Below are experts of layer 5 (counted from 0) of a mixture-of-experts language model. Rows are named router (the router's row for the expert), up (a neuron's input weights, with its number) and show model dimensions 0-127. Each number is 128 + 24 x the weight over its row's rms, rounded and kept within 0 to 255.
After each expert's rows: a language model's description of what the expert responds to. This comes from a sample of Wikipedia text that the model never trained on.

# expert 24
router [135 119 141 162 145 100 133 154 136 118 148 142 154 135 130 120 116 125 108 124 120 152 164 147  97 150  99 134 147 147 124 148 156 127 151 111 145 119  85 145 131 175 202 139 133 145 162 142 118 136 153 142 100 122 132 111 122 133 123 163 136 107 128 124 108  91  98 144 123 122 121 109 108 110 132 154 125 128 134 121 146 166  49 129 175 142 105 110 142 108 119 132 136 175  92  92 121 120 110 194 105 121 154 120 139 109 147  89 120 106 124  91  67 128  91  96 159 145 143 145  92 155 106 128  93 123 154 101]
up0 [162 166 130 135  94 162 135 110 155  89 125  86 129 150 143 167 112 132 141 130 100 128 101 124 164 134  97 136 127 148 131 141 125 115 127 127 122  92 109  98 131 112 100 137  85  98 155 138 113  91  84 128 186 133 100 159 170 161 123  95 114 110 122 125 151 153 121 107 110 149 148 126 132 118  89  92 167 111 160 163 135 139 111 167 140 148 123 154 145 147  57 107 151 136 122 162 154 159 160 112 173 138 123 104 118 127 102 119 168 157 141 110 115 146 107 114 119 127 140 115 111  86 116 147 127  82 120 136]
up1 [115 116 153 158 133 162 137 137 103 143 102 164 164 163  93 139 108 118  94  92 142 155 130  92 112 146  76 107 157 166 152 152 142 172 114 143 165 140 121 125 121  88 140 126 155 142 138  99 117 109 102 132 122 123 140 133 138 128  58 102  99  84 148 138 151 103 120 155 168  67 133 129 116 117  95 141  89  99 133 152 121 104 161 118 155 121 103 134 147 125  95 126 164 152 131 145 138 167 100 115 121 118 124 129 130 135 107 143 173 125 120 126 135 112 111 149  99 178 127 157  97 102 138 112 102 143 134 155]
up2 [132 172 156  88 160 106  91 137 191 118 111 118 106 156 127 138 149 164 131 110 128 168 130 107 130 116 147 127 129 146 140 158 104 131 159 110 129 102 140 143  79  96 141 110  89 167 112 152  97 127 156 149 109 115 149 150 123  97 127 117 125 142 147 134 186 101 183  87 114  87 108 109 125 130 141 132 124 105 126  85 113 130 125 129 137 123 159 111  78 136 107 127 113 149 153 137 162 137 129  87 126 132 120  93 164 106 125 127 127  53 120 143 159 112 159 112 130 128 143 168 123 121 172 139 119 122 123 120]
Verbs and auxiliaries. Auxiliaries and verb endings in narrative prose, such as has, had, have, was, says, -ed, -ing, with nearby prepositions.

# expert 0
router [137 135 126 166 120  85 138 157 131  82 167 141 109 111 156 127  85 121  98 142 123 141 153 147  93 175 120 122 163 125  94 142 168 101 139  93 159 114  99 128  82 154 166 139 112 135 149 124 105 153 174 123 104 168  87 132  98 162 145 138 129 114  89 124  84 121 131 116 149  98 143 108 105 114 110 146 116 157 163 141 161 150  81 135 144 136  99 139 147  99 135 132 141 181 131 128 104 108 120 155 129 162 113 141 155 111 141 125 148 110  91 103 118 108  95 106 141 149 150  90 103 152  96 136 130 128 144 116]
up0 [120 125 141 105 112  68 104 153 146 175 155 145 151 128 169  83 155 114  89 124 167 129 117 136 117 138 120 121 158 129 101 135 127 141 113 148 177 138 126 147 130 173 138 127 142  93 129 134 114 129 134 151 140 148  74 162 126 139 147 150 153  99  93 104 127 116 103 168 147 144 164  92 126 123 145 164 167 160 127 100  86 125  77 157  89 143 108 166 164 100 134 102 157 116 112 142 128 108 140 141 107 183 148 104 116 120 126  97 122 146 125  95 114 146 134 112 148 120 141 158  92 154 115 109 118 150 134 113]
up1 [ 51 161 145 117 117 148 117 131 180 186 141 153 119 118 135 120 130 169 109 150 160 175 103  91  97  74 136 149 140 166 136 106 109 146  99 133 139 135 132 142 121 104 177 158 124 111 126 130  95 132 145 126 135 115 155 121 132  99 136 111 155  94 116 129  92 151 114 130 112 168 141  91 120 129 132 167 102 181 128 121 126 130 123 125 133 131  80 136 156 114 123 135 114 146 131 114 134 112 112 139 109 136 149 139 111 137 168 135 140  84  85 102 116 152  90 142 109 124 118  69 139 133 103  97 101 132 141 110]
up2 [130 111 104 125 124 121 135 158 108 113 147 166 104 116 151 136 143 111 106 116 131 144 133 129 122 122 167 103 124 125 130 149 169 153 130  97 163 109 154 142 142 133 144 135 113 139 156 102 157  85 128 111  83 149  86  94 123 124 148 159 135 108 143 138  85  49 124 121 125 137 157 137 123 129  87 170 105 164 137 135 110 141 125 146 160 174 135 117 114 149 125 119 147 173  96 107 158 101 109 153 110 168 123  77 164 150 108  96 127  78  86 123 147 125  92 104 121 158 107 160 138 144 101 127 143 101 154 113]
Digits and stray letters. Digits inside numbers, single lowercase letter pieces like g, v, c at word starts, and "the" before nouns in music or list text.

# expert 35
router [140  89 137 147 108 113 143 146 155 120 147 157 119 123 149 129  66  96  86 148 134 133 148 152 142 148  97  93 145 117 117 191 135 109 141  73 124 102 133 115 101 155 195 171 139 117 139 152 112 118 158 154 109 145 104 124 120 156 152 172 163 109 115 126  89  98 112 142 137 125 125 110 112 136 114 131 136 142 143 148 147 146  99 143 128 136  98 121 160  84 124 114 116 173  95 139  92 103 113 150 161 162 105 121 122 126 153 128  86 124  84 100 108 134 107 124 163 148 140 121 103 149 113 105 119 101 164 131]
up0 [146 152 142 110 138  89 121 141 161 112 165 181 110 123 174 148 122 133  84 119 112  95  79 121 125 133 112 119 137 162 116 119 105  86 155 120 142 155 136  69 131 116 125 108 110  77 156 130 163 165 122  95 175 101 123 112 138 138 125 141 101 125  87 115 127 101 136 147 149 120  90 147 127 138  98 130 103 111 129 148 161 179 124 119 139 156 105 152 122 128  86 118 163 114 157 115 130 119 148 105 155 149  99 114 110 102 160 126 120 152 140 128 164 122 173 124 134  99 108 112 167 149 176 150 107 110 135 112]
up1 [132 134 113 147 135 153  85 119 122 133 183 107 175 120 170 103  76 116 141 105 159 112 162 143 137 153 100 173 113  90 130 109 164 129 115 106 161 130 126 113 119 132 122 129 131 103 122 102 147 145 103 146  74 101 144 144 176 108 130 128 157 114  94 130 117 129 129 161 109 101 118 124 179 101  91 126 117 136 107  94 117 166 129 128 113 113 109 175 123 105 132 111 125 142 114 108 200 128 138 146 106 171 140 128 127 132 116 134 102 126  81 116  98  98 112 106 141 114 145 164 155 156 129 111 137 175 141 139]
up2 [175 134 130 132 159 114 151 142 136  97 145  89 161 146 154 127 128 103 151 183 118 146 100  84 106 121 127 114 114 156 181 129 123 104 121 140 131 107 134 114 148  73 130 172 113 145 171 132 127 118  85 185 110 138 130 113 155  99 116 113 129 150 126 107 115 123 130  96 126  98 122 159 107  87 128  70 130 115 120 135 140 106 182 140 131 135 103 144 120  62 151 105 160 117 134 181  98 128 135  89 131 127 133 160 137 140 102 136 153 139 142 160 113 147 157 104 144  96 106 132 126 136 125 132 137 159 121 122]
Table cell separators. Pipe separators between cells in wiki tables, mostly after numbers, plus slashes, semicolons and hyphens in lists of figures.

# expert 27
router [133 135 135 127 128  69 118 116 132  82 159 158 128 131 126 135 134 107 124 138 132 139 143 138  87 150 109 134 130 151 120 163 161 131 126 110 115 109 118 101  99 126 137 129 106 124 141 145 112 176 148  97  99 158 137 108  78 159 121 148 154 143 102 160 116  87 145 154 126 105 108 156 115 113 115 167 148 164 122 123 128 160 109 147 151 156 119 117 152 111 125 139 151 157 115 101  93 134  97 168 138 140  95  91 151 142 147  64 146 136 139 129 131  86 103  50 112 183 166 125 112 152 107 118 113 106 114 102]
up0 [111 130 132  84 136 109 124 152 116 142 177 162  93 118 132 141 129 119 123 171 138  98  96 154 129  75 123 134 112 129  81 143 130 144 108 134 154 109 138 102 133 113 122 106 100 134 127 151 131 161 107 143 176 141 171 138 143 115 110 112  99 135  94 123 155 146 150 150 111 168 120 137  99 151 124  78 134 105 159 166 123 115 141 136 136 134 168 153 127 131 120 126 116 119 126 154  96 169 102 138 149 156 155 103 135 146 105  93 129 139 147 132 148 123 124 118  66  67 149 160 132 108 136 121 156 103  50 127]
up1 [115  83 121 113 145 169 122 125 129 123 148 140 153 173 109 156 109 121 158  85  77 112 134 130 118  94 139  96 122 141 120  81 100  81 156 163 148  97 131 133 118 143 101 128 114 123  96 115 115 128 125 141 181 121 104  99 198 157 132  84 143 140 148 116 146 123  79 151 130  84 139 152 158 116 137 119 133 159  95 116 131 128 147 136 157 161 153 100 153 127 152 132 144  98 173 151 140 142 107 134 142 147 114 131  89 130 120 121 106  91 170 151 154 131 144 113 140 108 111 125 142 111  99  98 160 138 151 110]
up2 [125 116 144 118 129 145 160  97  85 139 151 123 119 114 136 120 130 150 132 118 125 121 135 163 111  78 101 135 108 138 113 117 136 154 112 129  85 134 128 171 127 133 124 134  93 143 100 143 124 122 104 161  79 136 132 109 146 139 140  96  98 154 125 147 140 155 104 127 165 130 151 183 137 159 118 117  67 160 137 142 130 111 164 120 154  83 111 132  92 109 106 145 105 129 110 144  98 173 101 113 172 137 130 119 127 112 126 140 120 118 142 112 123 163 161 185  65 149 119 163 181 132 131  93 144 126 127  75]
Clause boundaries, relatives. Sentence-ending periods, commas and relative or subordinating words like which, that, where, when, as in in which he, Ferries, which.

# expert 15
router [118 124 151 159 156  66 142 152 131  95 165 154 154 116 127 112 133 115  98 112 121 164 171 119 113 130  97 116 144 148 126 133 137 114 115 124 138 138 118 135 108 153 199 124 142 139 122  91 128 113 161 149 123 143 145 125 131 136 161 166 126 128 133 142 121 146  86 132 134 118 134 114 124 106  83 143 142 133 152 139 127 173 104 135 155 149  89 167 140 108 152 121 122 152 113 165  98  98 100 157  97 150 157 135 142 109 134  90 144 104  91 126 114  96 106  90 190 166 137 106 107 146 111  96 112 111 154  71]
up0 [105 138 133 139  96 108 131 109 113 129 103 129 139 172 141 162 133 106 164  75 160 147 124 126 122 126 101 174 153 134 119 128 104 136 132 153  93 130 132 124 155 111 141 146 111 114 127 114 121 124 156 129  69 149 137  98 118 195 108 192 139 164 137 136 106 122 147 129 152 127 130 123 168 181 119 113 114 145 110 155 102 117 149 142 161  90 157 131  59 115  97 124 121  78 126 126 106 159 121 102 126 134 135  96 122 105 132 141 118 115 107 132 122 166 152 150 152 150  99 111  96 113 167 110 102 162 120 101]
up1 [134 141 178 126 125 112 125 108 169 142 150 138 119 126 155 136 145 120  99  99  97 110  92 105 153 132 149 125 119 161 150  98 107 171  93 106 157 143 135 145 116 130 117  98 136 102 100 165 106 143  94 116 120 119  87 115 142  72 109 147 143 147 130 156 176 135 147 149 107 118 113 163 121  96 111 157 103  86 168 103 148 131 140 137 129 147 129 112 113 136 168  95 146 109  90 122 115 179 174 158 110 126 135 179 125 119 150 153 105  98 119 101 111 109  97  81 136 150 129 158  97 114 145 124 163 159 129 127]
up2 [158 158 114 145 129 103 137  89 122  91 126 105 131 142 114 107 113 135 139 153 100 124 144 138 109 132 105 166 102 157 122 121  86 147 132 102 110 148 123 143 133 110 165  86 111 138 135 123 117 156 167 121 137 141 159 129 102 139 148 118 163 158 141 167 124 151  94 175 129  94 129 110 143 151 111 123 142 112 140  94 117 146 143 103 171 131 116 108 157  62 102 172 168 133 162 125 105 183 127 109  79 132 109 139  90  91 104 121 125 128 142 127 170 163 115  92 148  94 115 144 124 122 141 107 145 150  75 137]
Biography prepositions, articles. Function words in biographical prose such as the, in, from, his, during, as in graduating from, studying at the, continued his education.

# expert 55
router [157 125 124 145 118  77 121 164 126  93 158 145 108 104 161 124  86 127  99 143 110 137 144 143 105 175 111 113 154 135 109 157 163  92 159  83 143 112 108 125  79 154 171 138 109 128 144 140  98 148 161 128 109 155  83 126 116 152 157 134 132 129  97 122  87 131 136 122 166  87 138  89  98 103 125 145 132 149 150 140 166 150  91 136 147 130 100 144 148 107 130 128 129 190 128 124 121 114 118 172 124 176 110 125 156 121 141  97 143 133 114 110 123 127 109  99 149 141 155  95  93 157  93 138 144 120 148 112]
up0 [156 121 104 153 141 130  89 155 123 165 156 138 102 113 112 115 157 142 130 123 151 176  87 123 107 114 127 103  75 153 138 139 145 137 164 121 129 134 106 104 132 140 116 154 130 183  44  92 142 133 154  86 153 112 106 104 145 149 146 141 113 117 118 132 176 133  89 134 123  94 171  93 118 131 119 122 125 165 125 138 111 143 111 128 155 170 129 147 121 138 106 162 108 125 149 132 105 157 139  79 122 127 107 122 123 129 113  85 150 188 130 145 152 121 128 114 149 137 127  95 114 124 116 144 109 114 175 161]
up1 [113 111 152 133 170  67 113 149 166 149 167 179 157  89  91 117 129 139 160 180  98 160 131 150  95 145 102  93 137 182  97 119 152 125 120 135 120 118 113 122 136 145 125 127 136 107 125 135  85 131 159 141 122 149 148 128 115  88 129 161 168 110  95 114  92 127 121 124 139 132 111 125 144 122 150 150 102 136 117 142 146 153 159 121 129 121 163 149 126 132 133 143 139 175 134 158  88 123  93 119 137 134 136 101  96 153 137 139  97 104 110 121 140  82 151 104 127 130 143 104 174 188 109 118 145 140  96 118]
up2 [167 127 119 156 100 130 135 174 122 109 148 123 129 157 133 132 141 161 163 153 109 104 142 137  92 113 163 137 106 110  95 153 148 123 142 138 135 114 118 104 151 147 110 130 140 178 138 165 121 157 128 103  96 142 135 155 136 148 154 124 138 161 146 159 140 145 166 111  98  81 155  72  97  90 115 118 100 157 103 132 108 104 127 143 168  98 138 154 119  97  79 138  79 141 125 127 121 120 100 128 126 140  77 147 146 145 123 131 129 167 111 143 152 100  88  60 164 134 103 137 120 140 125 114 155 136 156 114]
Table pipes and conjunctions. Column separator pipes in tables, especially after a place name, plus joining words like and, but, also, while.

# expert 38
router [141 133 123 162 118  86 136 157 130  82 163 146 108 107 152 126  83 119 102 140 125 143 154 149  94 178 120 120 163 127  96 147 169  94 136  91 159 115  96 128  81 156 165 142 115 133 156 126 106 153 174 121 103 165  86 131 100 159 145 139 131 125  88 126  88 121 130 116 152 104 148 104 105 109 114 148 119 156 164 149 162 151  84 137 147 138 102 142 154  98 133 125 139 183 130 126 108 105 123 153 128 158 112 135 153 108 140 125 141 116  93 106 124 111  95 107 144 153 147  91 104 152  95 141 133 127 146 118]
up0 [143 104 117 135 125 105 120 133 151 128 144 121 126  99 144 146 104 145 184 133 142 124 132  98  83 125 170 126 124 136 133 109 121 109  79  88 131 133 140 118 161 132 101 161 143 121 141 138 161 188 156 163 135 122 142 154 123 164 117 169 159 128 100 119  91 110 109 187 155  91 128 120  93 112  76 124 146 141  94 156 135 112 167 136 169 125  83 136 126 111 132 126  77 150 152 118 138 107  72 139 135 125 145  92 110 163 167 112 143 125 126 123 151 117  98 140 126 123 155 125 145 117  86 127 143 169 138 143]
up1 [126 137  66 137 140  75 163 113 135 106 125 143 155 108 104 142 125 102 106 127 127 129  88 104 108 114 162 136 148 180 130 153 136 105 133 165 145 147 154 115 120 139 119 139  99 137  80 113  85 129 172 127 153 113 167 122 111 160 157 107 112 149 128 126  89  80 139 119 137 107  87 127 143 162 117 136 133  98 139 136 128 181 157 138 141 135 110 170 137 119 154 118  91 107  73 133  93 136 130 123 142 109 143 124 101 131 166 147 118  89 134  92 129 115  69 139 127 158 128 147 147 107 117 109 103 147 159 109]
up2 [ 79 100 162 124 135 142 154  99 109 101 171 118 104 101 125 111 135  99  79 153 113 146  79 129 152 106 140  77 140 112 119 130 141 133 155 112 126 101 118 177  99 128 111 125 140 130 173 124 149 108 153 187  98 122 136 128 119 104  95 148 143 111 105 124  99 108 167 113  83 140 141 136 108 127 148 146 134 176  99 121  74 135 154 135 137 114 153 100 114 109 124 147 181 142 119 135 179 159 105 126 142 149 101  96 122 133 132 135 135 134 123 123 132 169 141  96  97 165 121 139 147 102 153 106 132 144 115  97]
Subheading ends, table separators. Closing === of short subsection headings like Youth or Belarus, plus table pipes, semicolons, en dashes and modal verbs like would.

# expert 8
router [138 132 123 162 125  84 134 159 131  82 168 143 109 112 152 128  86 122  97 143 125 137 153 147  95 176 118 121 162 130  92 140 167  96 143  90 160 115  96 128  78 153 169 138 114 132 152 126 102 155 175 121 104 163  81 132  98 164 143 140 130 121  87 127  86 122 134 113 151 100 145 108 103 111 110 147 119 155 160 144 159 149  82 137 144 136 105 136 149  96 137 129 141 177 133 130 105 108 121 153 135 162 113 138 154 109 142 123 142 116  92 103 120 109  93 107 145 151 145  94 106 157  98 135 128 129 140 116]
up0 [131 169 129 149 150 130 123 100 140 142 132 137 139 145 102 131 131  86 162 133  78 138 166 107 132 132 143 148 122  96 116  98 115 124 144 134 121 126 130 125 163  57  86 149 106 154 100  47 125 148  90 160 137 106 137 101 120 159 115 181 108 137 164 148 143 124 121 169 156 136 109 136 145 134 126 105 107 168 144 144 150 146 113 134  98 127 164 114 117 173 122 105 108  84 116 117 144 136 116 107 154 119 150 126 155 122 145 142 155 187 123 139  82 137 173 127 131 111 159 121 117 107 113 114 106 114 116 124]
up1 [ 85 143 121 105 161 128 110 112 155  89 124 130 114 139 156 130 147  91 124 146 159 146 122 141 143 110  99 143 160 126 111 115  79 146 105 120 134 159 123 117 115  87 164 184 118 146 155 139 103 147 169 100 140 123 146 132 142 122 138 108 165 144 140 160  98 100  92 118 141 139 122  95  99 123 133 153  94 109 172 151 155  62 114 112 132 134 110 149 117 100 186 142 133 125  95 122 118 140 113 158 115 138 150  93 152 146 129 108  87  83 118 143 149 111 163 111 142 144 149 125  93  80  95 127 163 115 128 120]
up2 [110  99 131  88 145 161 119 181 169 161 121 138 117 125 111 106 103 122 125  88 123 106 133  86  68 129 163 140 145  89 108 145 149  99 123 128 123 129 109 157 132 134 149 124 138 172 138 152 148 107 144 115  87 139 181  79 105 152 126 147 154 165  88 135 136 120 112 122 163 144 129  94 133 153 118 143 122 116 106 125 122 155 131 115 155  65 135  88 150 160 120 118 127 196  96 112 144 122 139 179 139 117 155 137 138 130 119 109 104 116 101 171 112 150 111 144 107 128 138 117 134 130 115 118 122 170 142 131]
Headings, table pipes, dashes. Closing === of subsection headings, table cell pipes, en dashes in lists, and capitalized sentence starters like The, Man Booker.

# expert 39
router [147 111 141 171 132 138 138 111 113 120 120 134 110 124 150 136 135 120 109 154 129 112 144 120  60 148 112 107 141 136 138 138 144 111 120  75 138 106 135 119 102 148 151 123 119 150 117 120  93 158 135 149  86 130 105 100  95 191 127 173 145  93 102 130 108 122 140 196 117 113 128 136 104 112 107 148 117 171 157 136 156 140 140 147 140 136 123 128 125 120 146 118 188 150 113 125 131 134  88 141 109 140 153 161 149 149 183  99 105  77 109 109 122 109 115  81 139 154 143  77 129 137  80 109 152 126 151 141]
up0 [106 134 128 109 169 111 136 151 145  82 107 139 157 118 176 120 104 125 132 170 139 126 123 120 150  71 139 109 120 153 142 146  65 179 124  95 127 120 153 144 106 137  84 133 103 110 116 105 130 133 107 167 123 121 113 131 109  63 115 154 116 154 117 165 101 133 151 149  98 142 133 162 132 111 157 114 132 130 166 110 114 106 156 144 109 117  91 107 114  98  73 109 165 104 158 168 125 146 132 105 147 125 157 159 117  99 168 130 132 110 129 119 134 134 137 126 130 137 115 149  87 169 131 165 132 126 165 115]
up1 [ 89 152 165  95 124 142 120  92  83 170 118 145 156 117 103 109 143 116 157 137 178  92 135 123 140  66 139 130 149 143 141 107 123 110 128 149 157 145 102 157  90  78 118 114 109 172 102  92  78 121 111 123 115 124 118 148 164 114 151 151 123 116 155 154 127 112 161  91  92 136 136 182 109 128 124 122 100 111 131 117 148 137 144 141 115 114 149 142 122 122 104 132 123 152 153 136 110 115 132 113 125 163 127 175 143  70 178 140 145 118 109 122 118 130 148 140 129 131 149 129 134  75 101 111 118 151 115 171]
up2 [129 114 137 102 141 112 124 111 143 162  97 121 133 169  97 123 137 133 102 154 107  64 111 130 126 147  78 165 132  88 119 163 139 129 145 159 112 163 148  85 117 157 152 147 153 144 150 147 118 163  83 118 159 122 140 153 119 169 144 122 110 139 116 147 117 147 112 139 124 134  96 136  94  81 153 118 148 127 124 131 129 130 108 150 110 104 141 162  86 111 117 140 121 117 126 175 113 125 114 121 172  93  99 137 154 137 123 104 140 122 138 124 179  93 107 164 134  85 116 107 143  89  88 153 140 154 105 180]
Headings and decimal points. Section heading markers ==, list hyphens, sentence-final periods before headings, decimal points in numbers, and degree or prime symbols in coordinates.

# expert 59
router [133 136 107 170 116 109 144 160 145  95 171 135 136 142 162 113 116 103 117 163 124 139 161 139  62 132 143 138 159 113  76 149 185 107 148 101 149 126  85 146  68 148 146 128 154 114 142 106 104 174 169 122 114 161  97 120 103 154 152 147 117 138  82 140  89 140 128 136 138 104 162  94 100 126  98 138 108 154 134 138 143 162 112 137 142 133 103 108 147 112 132 126 153 163 165 141 107 107 107 145 151 135 135 142 143  86 125 129 151 108  72 113 114 124 110  96 135 125 110 103 132 132 100 142 132 129 138 134]
up0 [138 139 133 106 162 134 148 155 163 118 137 183 152 105 101 125 130 132  95 129 109 126 103 119 141 170 114 122 112 131 103  97 151  73 117 115 159 163 114 124 109  86 106 124 133 122 115 131 143 156  94 114 109 119 145 139 124 150 126 150 150 106  87 127 120 103 103 100 141 185 134  84 110 101 138 143 118 134 187 127 142 136 128 119 165 134 197 128 151 124 108 117 143 108 120 105 135 158 141 157 154 158 129 129 148 112  80 143 156 164 106 157 122 103 156  99 143 168 133 105 139 118  73  94  92 125 146 148]
up1 [119 129 128 137 146 126 142 161 133 101 184 150 104 107 147 168  89 124  97 155  94 169 119 150 128 132 169 108 149 172 100 143 158 134 114 129 155 199  96 129 100 127 179 131 131 126 147 147  62 119 117 115 161 151 109 136 137  98 120 136 114 130 124 130 123 124 144 124 102  85 127 148 124 119 120 132 136 152 135 120 123 126 109 152 153 124  88 122 126  93 143  81 172  79 129 137 114 144  79 122 137 138  95 115  77 137 163 116 109 123 146 112  92 100 138 112 159 107 119 151 139 119 146 155 143 133 151 101]
up2 [108 136 141 140 162 139 133 120 103 175  86 124 204 110 100 123 124 139 161 113 129 148 137 130 179  95 144 166  38 121 148 150 127 143 110 116 111 135 142 140 167 115 142 160 105 117 136 130 146 155  97 134 131  97 165 137 190 107  94 118 113 129 136 144 170 117  72 115 112 134 124 128 119 130 139 121 161 124 142 150 109 138 161  62 127 128 127 145 121 138  93 139 141 112 105 138 138 117  73 130  98 140 130 116 126 123 119 145 110 123 158 153 102 133 130 153 131 112 130 141 137 122  90 117 147 116 145 102]
Name syllables, diacritics. Inner syllables of uncommon personal and place names, often European, and accented letters like č, ō, such as Wiedew-el-t, Wisc-ass-et.

# expert 48
router [119 135 144 138 127 104 103 160 147 132 144 108 135 159 135 132  87 143 116 153 132 156 155 161 114 114 120 126 112 104 103 135 168 122 120  98 122  82  79 145  84 148 170 153 126 122 166 133  74 137 145 114 127 175 119  92 122 114 141 168  99 133 102 121 111  92 105 167 141 150 146  86 134 135 149 150 120 165 141 117 147 162 104 144 113  98 132 142 113  92 140 124 135 128  79 159 122 101 138 144 108 170 104 147 181 134 163  90 126 115 119 134 122 108 127  86 156 139 128 130 108 180 109  99 136 158 147 100]
up0 [117 122 139 154 146 142  82 103 131  97 172  76 117 101 117 135 142 124 105 154 146 168 117 145 138 146 169 123 113  94  79 121  89 106 115 110 102 103 159 121 132 109  79 148 150 111 112 117 115 140 123 126 170 130 134 141 126 162  81 122 125  94 143 163 114 150  97 130 155 100 145 105 155 136 134 138 122 133 141 130 116 129 127 159 137 154 148 136 142 149 126 128 124  91 135 189 102 118 109 119 117 143 131 115 145 110 105 109 153 172 161 125 127 180 172 178  58 135 125 159 129 147 121  94 109 124 103 122]
up1 [143 101 121 101 147 131 117 131 102 109 109 136 121 102 155 140 108 151 140 123 146  81  89 130 124 155 146 183 129 118 110 129 155 155 124 147 158 148 149 158 100  85 117 149 111 103  99 125 115 132  93 148 113  84 102  60 124 133 142 122 146 169 168 143  90 128 113 127 103 143 140 147 131 139 152 124 147 123 177 122 166 107 135 125 125 134 111 110 141 149 182  85 172  89 118 173 137 157 132 104 110 169 151 150 134 123 122 123 146  97 128 137 113 114 140 117 161 111 143 139  94  78 137 146  90 144  90 115]
up2 [169  87 122 129 125 113 129  93 105 122 149 160 130 100 136 109 153 116 153  89 134 114 142 125 137  96  87 138 110 126 145 161 134 135 145 111  99 124 130 156 105 145 118 100 155  98 140 165 104 127 116 130 142 100 135 108  89 133 161 130 134 169 116 149 190  91 131  99 126 164 120 107 105 161 145  79 158 122 119 124  89 115 110 160 132 126 153 124 132 149 139 169 104 144 117 144 115 187 138 106 118 102 129 162 133 113 109 146 138 169 106 171 132 114 102 170  82 139 141 174 129 116 143 103 126 106  80 157]
Mid-word syllables. Middle syllables after a first consonant, such as ag in magazine, us in Census, per in period, at in Catalog, stat.

# expert 11
router [129  98 109 103 148 105 116 141 154 119 176 117 130 151 140 111 127  97  87 114 128 168 148 182 101 142 135 160 172 114  79 156 109 126 144 114 123 111  50 132 106 126 143 162 145 121 141 130 112 151 122 126 115 152 128  88  81 158 136 139 111 138 103 155  88 115 121 149 119 133 132  84 126 117 105 120 104 120 146 141 123 113 122 132 116 161 127 136 122 147 144 133 142 182 113 148 136  81 105 154 126 150 115 121 148 150 168 111 106 106  81 138 123 119 129 121 165 174 175 112 120 188 123 110 137 150 144 112]
up0 [138 144  99 114 140  95 101  98 152 121 131 109 165 120 114 124 127 125 143 118 158 135  75 103 131 141 105 188 150 109 110 111 117 172 147 171 128 174  84 128 133 127 147 137 117 143 125 160 107 124 120  98  98  91  96 126  86 177 114 120 129 132 115 126 122 143 160 128 108 150 131 117 117 123 114  91 129 116 121 151 187 141 155 135 137 145 195 140 137 149 125 127 114  65 139 126 114  99 135 104 113 100  99 102 110 119 144 109 155 161 137 166 141 126 124 133 167 154 103 130 114 128 120 137 133  64 163 150]
up1 [112 133 113 145 110  98 103 119 118 161 118 132 112 118 115 150  81 167 127 141 117 105 124 144 118 145 119 125 144  93 152 134 105  84 116 151 131 121 133 167  96 162  95 124 112 124 138 111 115 177 143 178 143 160 135 128 137  86 119 175 130 137 123 146 130 158 149 151 174 169 141 138 159 112 135  78 109 108 107 130 100  79 148 108 116 157 108 116 179 101 132 136 131 139 104 134  96  81 125 113 149 159  94  90 136 136 150 104 126 177 114 116 155 162 115 158  87 128  70 127 118 135 131 111 155 134 146 132]
up2 [129 112 151 117 133 119 143 179 150 153 144 156 126 143 102 105  88 107  91 115 110 155 111 179 125 142  97 148 147 143 104 118  85 124 137 129  98 151 110 158 149 175  96 102 164 129  98 165 105 145 143 125 109 135 138 149 138 149  96 157 128 120  94 162  70 115 141  87  88  97 123  91 111 133 127 126 143 133 154  91  90 134 114 136 134 135 148 118 117 157 108 131 160 101 108 147 164 101 165  95 140  81 141 132 126 147 143  87 102 132 125 137 100 135 107 151 150 138 160 134 148 159 116 148 126 167 117 164]
Name-internal syllable pieces. Short syllable pieces like in, or, an inside foreign names and words, especially Slavic and South Asian, such as Lat-in, Ig-or, Milov-an.

# expert 61
router [116 105 110 154 116 104 108 124 124  81 124 129 136 151 137 125 111 111  70 113 116 164 145 136 107 178 151  97 129 137 122 157 133 102 134 111 129 103 125 177 135 181 150 149 145 117 170 127  87 137 149 115 142 135  85 101 119 140 103 198 164  98 126 155 134 103 123 141 109 150 151 103  93 143 105 125 109 127 165 157 150 120 134 153 153 127 127 105 136 119 101 144 131 114 108 146 125  71 102 143 157 113 116 127 155 121 134 102 145 141 103 116  92  72 122 101 168 162 156 119 127 157 107 129 132 160 161 107]
up0 [134 150 111 163 133 160 106 154 139  86  91 129 147 151 123 126 139 111 160 102 115 115  95 110  93  94 118 129 141 127 116 122 113 118  76 165 152 148 138 122 175 138 119 134 157 106 114 157 130 119 180 117 145 148 108 147  99 107 133 117 139  91 122 146 107 139 106 191 111 137 174 159 133  95 133 117 173 126 123  97 121  81  97 111 113 107 180 166 147 106 115 166 160 131 114 110 133 106 127 154 165 160 139 116  75  96 105 123 111 145  86 140 117 148 148 141 101 142 121 118 133  86 117 141 117 133 113 146]
up1 [143 118 127 109 207 132 146 148 132 108 148 151 109 129  99 133 172 127 126  83  75 120 144 127 145 152 112 168 100 111 140 169 140 120 144 134 109 159 119 126 106 183 144 132 143 133 131 116 114 137 170 135 124  85 157 118 147 165 104  66 117 149 132  99 131 156 108 128  98 119 163 132  86 136  69 130 128 116 141 130 142 137 113 137 119 136 107 128 107 142  92 145 105 108 103 114 172 131 141 147 174 106 136 125 146 134  96 123 158 103 106 117 100 125 162 111 174 106 129 133 153 144  91 102 113 111 112 156]
up2 [124 146 123 134 130 113 130 121 134  87 104 145 134 132  75 129 142 148 113 140  97  97 133 152 105 117 150 155 106 116 146 128 169 120 114 124 100 163 148 118 140 113 147 160  99 166  90 142 144 147 162 109 111 106 142 118 148  50 123 110  96 126 142 109 125 133 129 107 145 181  93 114 143 139 128 109 120 102 138 109 147 149 121 124 141  89 151 116 122 102  95 134 133 118 115 115 141 176 107 130 137 126 143 176 150  99 113 153 188  98 185 127 130  75 131 131 126 125 160 119 126 186 170 108  95  99 116 145]
Fragments ul and ol. Mid-word syllables ul, ol, ee and word-initial al, im, pol, as in Constab-ul-ary, prom-ul-gation, sched-ul-ed, w-ee-ks.